config.toml
d_model = 256
n_experts = 80
experts_per_token = 4
d_expert = 64
normalize_top_k = true
router_z_loss = 0.0001
optimizer = "soap_variant"
beta1 = 0.95
beta2 = 0.95
batch_tokens = [32768, 65536]
train_tokens = 240100000
Below are experts of layer 5 (counted from 0) of a mixture-of-experts language model. Rows are named router (the router's row for the expert), gate (a neuron's input weights, with its number), up (a neuron's input weights, with its number) and show model dimensions 128-191. Each number is 500 + 25 x the weight over its row's rms, rounded and kept within 0 to 999. Numbers have three digits each.
After each expert's rows: a language model's description of what the expert responds to. This comes from a sample of Wikipedia text that the model never trained on.

# expert 34
router:499509518445507472512453516478480507508508517541478500492536526515508518461485451499481512486498533500526517483525503523493441474541519510538497518505527509469483529511465492510524500502486462
gate0:538493482502503544527504502561499487460536521515459512498487477454523491467491465494479536532494456541517499525505462478471483449500532520510527459496464506513499483497454502463505515504478494
up0:517477530484496541507513519524522491495515533475484495448473496503522463449483520464472545523526499503550474500472483521487486478470516527489571493498460514534488493487469481474484499480485467
gate1:495547536479486538512480491518470496546493494448491479506426496515516528547497498530479492513509493465477521487484471477527494518536508492546494509514485484497516470477505536470479494488503466
up1:511542507529457496492465473495516470488495530473502474536461502500523491540500493481500506489484449481482507510508475447480458510529516472528513485502500512491498473466487529480465454506516518
gate2:489492519478505478478477526475496470506510520472475509497483495483520475516482521475500501496487500492492514503482512501531514505524499518496437487501501505479519483461468517526508509529500486
up2:506499458526440506499508498495473504498509494514504468519512499468555542546524500531496464527508537520490500537521516476475512484528506532526477488486533488502518497453506519499495492511470527
gate3:501487524493497499525489514533500485445472495492515475495476508464505518481518494519488495501483508546491491505491484435470491471508510498516474549480510461489535458494551483479463509468467493
up3:519500476456526510489477500519475497515533494495480488507481455498490450505514482525480495469486473493546497531474497533522510520493496479500508493517474523463473520552499465520501507515488434
gate4:511472492501485558513471515501518460523494454483478522466468513508507501516460500468480495505492560500518526492495498463498480518507454489481498463499495494492495483486521522473528515504521474
up4:526446512483453498486470511463499502466528464480461521484443520525480488513487494511493518518552499503471497487536501480459510497474462475512501504497547506481527480489524520500505533518517494
gate5:500526463470503491528464511482497479511504519483488493450558527513493502472513495476459437543512483512483510453471480541502487464497469480492512490549450521530500496491507504475515504507541470
up5:507500524531503495527449471515470439477539532520505487462491532508507520488506514485488464552560522524495536543458469509520516502471486509482506529510462498506499523459521519514503487505470496
gate6:511518471520493490479510464511483497472486493498542548486493560486515490528507540496498505481536485511557457452521501477491485514523469501512533477530473481524506516495498484475525473508505513
up6:496500463516518506521526523470461473490458508531518498519491508515479503547482471496489474527480506503539557519502489465509517485457522464515519495514493473483500502499488508492492514546533451
Pronouns, auxiliaries and adverbs in plots, lyrics and quotations, such as he, had, already, too, what, really, wrong-ly.

# expert 50
router:517486493488494528459492469507486502483526545506485475463526502476531491503503511506524558522498495496486555473494469467490470457483486535572522490491493472459503500477528482497463470499514457
gate0:525530539502510526516500499502484489513491494520473475476512483533486523487524494501533535502500454506502462443494474476491500494502479478509507523518476521488545537503485472468546483518491459
up0:464448469511453451465520481486522528531521503490539508503474483467510461487477470496506511478495553546498492520511501517481540446540487498479500528456464516515451517521465490526462486495515542
gate1:508505475477529515515509508550518534467498489563506507495506468458470489506519519512480525490491534501464555473531501465477476484489474533534475472499528500469529517488550538469512513532469491
up1:502518511480491499501502480489512480538500418488458518510511498527485469550500512474505504492527489489523459483508470513477545501475477496510463527461451536478515485461453478492546552516486499
gate2:519497478468516475497436487495486504523528497506534454548470482470504515486480454522517489477515503466518518445502475526498512468505558496505464479516528481511553519505501502484542458491502479
up2:507472486516526488539496520505492522494523485532513532469456518515501492539458521475443528492509537520532526432476513521494541504482460491455566491514519529484463468477484514507489505519457500
gate3:522487475504544527488495481486474498539505538457520499502503443474494519519500513481437540489488493535553527475536493504480522511466473511453495535489520472512499489527519501496493478439502500
up3:528471526489490444523462483504476506525486496494537450536515539481534485474505500507501505480500490507528572471512495526493538531482493520496540522474526449512521466466510488481530491511505481
gate4:541517497492493482493475485514482461489492497511535488469479487493514489490497481502505470483502495527573495574483522487553503550511524474477459510510489473456513499497534487503477525470510467
up4:448479530507505510531527530491504450469500523526446514498468488515499478489474519525535502442493516467469537447505493484469446494488543530524509516516516514488492527513497495509516469494467537
gate5:478485512525526494493512514486550547447474534479484479491514478507525484565508520509471475489432485489509515503464461477477507506491503511476502472477485485507490454498507512519480510518546520
up5:490522531482556496488515530529536515468455522507499496495540546481524528508506496521515478476456501483509508531486486465536462534475488499483534478502496506512484510508499493532506538496522489
gate6:513554507545500519480535550527533506529515508517507497466512504485522516435546511507505529509475504494480485509496480513473478500487462443538500517525486516506517451506496491469523501511472503
up6:484444510464519486519508493479487500521483529510494492470522535545490487454480486508525478518487520513481482470564464538527488513469483482523510481481500472481547485444498498461498479497494491
The word As opening a sentence or paragraph, single capital letters starting names or quoted titles ("T, "F), plus blank table cells and line breaks.

# expert 44
router:529466507426499504477502497506473498569519501463471498526488504474551469488485495534470515467469503478526464507482492478489485473508527476512490466468461494492562469517521477468488508487512487
gate0:515476515447472481485467474545457491512493507487492514489500516496510510459469464461488535455516524516504526499465528532478468445508500523493495465514434480472540482517516490486505498481515544
up0:505482480537495506499497501472507517492484436526519503509471487502469530432526506519493496508458498494483502542533490538545527524479486517528535504508510508514486501508490540451483509529486479
gate1:497441474494571506491517479498491527531548511481464451512481506468452519496498516537498498477472508493508488557460536489511525447528499560498435472503521479482522511537466496457526481529530482
up1:482478490464539474469497497530493523497546512511482463481488524463477488506528500517517471464489503510558503548458518527509484500513501506529476493508478476491517528518464502505515485518530491
gate2:498483490462428491510441485523522507497513471482488515498513517524512465487489479541526542480508537506454458501507507536457531474530491469538517493483481468479509458548488501482528476529506487
up2:490505531503534444532524473460491494457502553509514501493482480480496552488513489509494455522530463492505502499467487467491470503466488521488457488494509496495522524515543518494503530487490539
gate3:536464502459489501487481513511483521525492466490506525499482496510470480526526479517496474480494553503508490474521448461493459503521485494515479496476499523513527476504519512458537497522519478
up3:518478489502512506482500483474444493493493511523495526460439498501507493526485445538455491435504535529503530478518533475519470488487535518526466522522533513520502555530535493498502485500522476
gate4:490482479480500497522503460508451476484531491489424498490456507492509507487508463493481486537486502519473558519479461489522517492553505481521499488482445476487484515509508521487482504507485556
up4:502548459527502500484487514488542542477485501534550505519522509505502505510520534528482487522529510483518470503525510539524473500512461521465511502507511519515510477504499476498533495460455477
gate5:506508449451508463504465510514476489497482458495521536458484484447509495486500476485501493458472498458487521491531475478506467511450513527521482493437485485504518457537541512524496492506485532
up5:497458470449498474542531520574508524519486468521488494514511500487507519539475475442517484515496465478504493495481460507496527501494534474479491448471537474479491512462523499498529496536484486
gate6:473495466516474499453495530498511501498501535456504504519504469478491429540534495527532506462479479494517451504488497513451484490503529492507514486511499474515497555537496457507503460493478520
up6:494466476516499525487442504516508464493485468484487537547552509498504518526486517511493465488507502455487475502498506521490487518494505493496491472488509478490428465472488506532521452480474550
Verbs and their endings after he, she or a name in plot and career narration, such as praised, agrees, denies, moved, wanted.

# expert 42
router:547468517453528488498514464478495470525504489516457463460483505450515471514522502513508509473508481521489502502492478485500504473502511492545523520508501475495490513490512547478515486436483482
gate0:506506506508504489491535484512509447457481540495487511507484492443500489531485526555488512517499494448501527511567516475477507498458535464558532450523488428477526512496537510472470510503523522
up0:490560517518474558483511527500521529514500518493491539468484463520449505467470492505453496517494515528509498487478483452513510471507477504475473507471532541523486513475489488528532514461466464
gate1:475503515470508470508549506517491487493514495488500516456483528486505472472489473511474516499503522484492536492498481531494491468534521503485454443490495486510528499510501492470512524501483479
up1:496506537480517524494462526447505544495505509506486544491520525498480530514488505470467486500513468480486484514554556497487516516516503515515535496538545520523479465486505488501489493519470514
gate2:502504478470536501486493545520498478455482470513515514456553498542510521459464513512508497466530554499514534505541491489451440482487503512506508563438470484481533473498504516483524492466472489
up2:508546509481535506431500510473499502486500488497565491535509520472509495513523508512473507520472493500519493502500492493522495488512503455513503503471510474488461491474511504515475483503467543
gate3:493465504518532512486515490509456506520482499510523505508518489476583490537488515507492486522492533492507499481504500504450491496531516497475521502572445443504504529509513495496471505498483523
up3:521444535482493499470489504522471459505469499533483491525470531446573500510491478502504511493451474494508523493494484489467468504526523465521512535501469457511522476518533520507509495486501491
gate4:517487505488486516521456458531496482494521513439514457537469483507492504528446444508499503535524506562508493495458472457490507494529509503522481508460522541449488550481474492506479483507546477
up4:489501510514519473522533474435526472507513542478519514514547482496520483527519524528489522509517497459477429529500557502507519494506511527506513485538521485530498472511554514476533499469533520
gate5:493480504489488496510484519517465475531523513515462483526461515482503464456501501494522518459482491538460476514499479488469471509476457503516498464482494508494518474514467503464523535442526529
up5:482503517502491531483531465473492441495508534482462518520477538492470506455465463480477487522483501523481497476497504489486511497468483498500521480490512531510516486470514502511490485471510517
gate6:526457480488436502480445501455491481508507510473477524468526510494485500518482484496499515515472495449529507498503500497434484488483502520549491454463471501507529504513511509471533464523516497
up6:510550492492548497510533458537514502491509471489472512518502486481561499495521501524479443485510537511510504498493486479536513539533508507490514510488487479446474491488452498520510505489522508
Main verbs right after a sentence subject, especially began, continued, moved, ended, and sentence-opening "As" and "In".

# expert 17
router:493484514516497530491448519543475521471492460510498465481526509483505486518454526469477490512456494506508505504532488496524527461477492509524498506515458495437562491514522432498498487504486493
gate0:524516517517518507477486507525516516519505515508441454488530508502490501465473506474501498505431491483489521517535457489529472570466539509483510490518489532476499467532547487525485517523501518
up0:533497498518510466497517500516521523475507528481499547523511535481545482471542464499510522536475488425475506486472525478489435556481515508519489472452412518500511510496529500498485532491480502
gate1:507508488523537490483466520573485449456476507503426519531520514454504499493504515522533512505497472538482478505508472520475473468484513488496505508492465473468508461525521483488490480519508508
up1:507513462546508505471485523513517511482510500500487499515511520457489517518499557520529519498487478522509474526499468528462496454518457470499532531470505515484525468515493500502498495530494448
gate2:510496549504536531513512482506517493511465469518488483467485540503486525489476536475524506510501492493532515516478452507527536511492466466549558455519509474504513531499534496518527499528517473
up2:487541521505464511518489491496486505511483520498500440506482475492498528442480500483525476516522474515495473486511471480515453494480451500494523519515521485489483529509520502469532480509514527
gate3:500526537488513485496519541489504519463506445539459483476520480465528484502488517478471502503476507507461514521437504486509514479482494499489522480484465515520518523529510507524451500529487517
up3:511506525483489550482514552475486504464493508562504461485533511529474462464471446478464505509473520521472467492517498492503525496518509493514493477522463501500504468521549489478491504496460512
gate4:479517493507492523467487504441473526489518501508453496455516495459476503465492483473443472476510506521469531533504470507481467513526507479500445545474509537493476450515525497504482530484492542
up4:495506479513484451555528532507545483462496491537527501526553466493541489532489503521517458519463468511484499481516547464465496528479529511513514469450499509489545549494513479519514507512472495
gate5:518524446499518566484486525534506492483501526489486488490498527497479490514498491480526471482455485485465510453452518481541488483479512447468481496511498497488544530525509504516466493538542481
up5:467496513514500504531536506538487507526495488475486477541501470509464514466532468525460505487539523510500508503523468511504470484528512489523457460509525504501495462489502486470522484501468534
gate6:505491541498512487473522511506451511493478478474454530498482550526500435522478438498536481496522495521522529505485501470532471551463481490539492473509493521495518555538519459539468524455516515
up6:527510490491492531493496507473498464499486479529498548543514516528519522497440487453475489501494455478500501497518494469508485619491522542501507510474530532488514513479514495511477555508477515
Words in short place descriptions such as "is a town located in the state of", including Vill in village stubs and in, the.

# expert 38
router:542524511469505524529481515500471470518500492458503475497507511511531544541491488485517517513532470482525536510468438475495475527488492538508486523519474486456498476495512470476515529519486492
gate0:524507556506535516506499501530478487497494519483481468524483546495513506552488492459508443517509500534488527488453467510522474530468511506504501522489481511461515494517493504532438539544497485
up0:539529507506515522493530527507459503522509493485497465505530534521506523529517507472494480539544534520482527509475454468534510513462485530547510512491526519469474507508500509514446533550483465
gate1:538508491455500465485507477535509487474514530479510497538484504499521437506477459499508479469490498544533482475479476494452466485536529520550487511505462476488492479478512497519488487488489468
up1:517502481483450481500502494563526531508514458494521521525478529517483501499533478503531496512467528469507519507493478483490468519471497484489461531462502480469487446464476572478496445471531519
gate2:513548545484476470474496508496501435522496479474482458492531562523492499539494499476461550542543474469493527495405481516527478503486464501546479505517471527552514509495471458506476513538491494
up2:454519454491525521487525467458487487488493504508497523496504470499509492510486489452453488499522468485531517528512505500518503503477464500491487462561513529529477483530460514500506519537529486
gate3:541528507502476508504490490529474474526499510484485482455500539466559492509502509486521520524517503489546545478478468509494526457510496521488529521504471530532543525492501470477500545509474495
up3:529525515516459505490504502535496482532504521473508495464506534478553500502511482479535510520506509485555527465497485522486527446511502501486498518498496517524535531484512486480511532515468494
gate4:516502482456507466542487490506528527529499497487500511481499502486494506533457494533499542468469470517475480528510462521500502502506476477467469489495512509473504476544486563517537496496498511
up4:538466466502506475524521497484472484474479525498517553545516508507471449475471514478507525471501497498536493484547525489476506470497503473481520547499535472525460497480538498474490478496514512
gate5:508543515447492480558491488500510531501500501520524485490491494503518514494514516519560467523499543515486451462499460504497493483482479497523519551508526462502500483479493507472526497475493519
up5:510530511442523501506494508480474501525515501480518492486539468433500513480484502514486526520496543530502502450489504498495521479516510521515458585509500496489491478465446467487512481458473462
gate6:549489526501535471500524506512470499521485459446486483440517489497491511515484526466477566496509484520542495521463486463502446503501466492503527500457485490487495513462503509492502523488551490
up6:489476525523508485497475485490480530465502544486514545530502529503498479499501506538528490485499485510463499485487535512504497523541566511488499526523486527523500494493531504513469498478502547
Forms of be (was, is, were, been, being) after a subject, plus adverbs and -ly endings, such as not, also, originally, totally.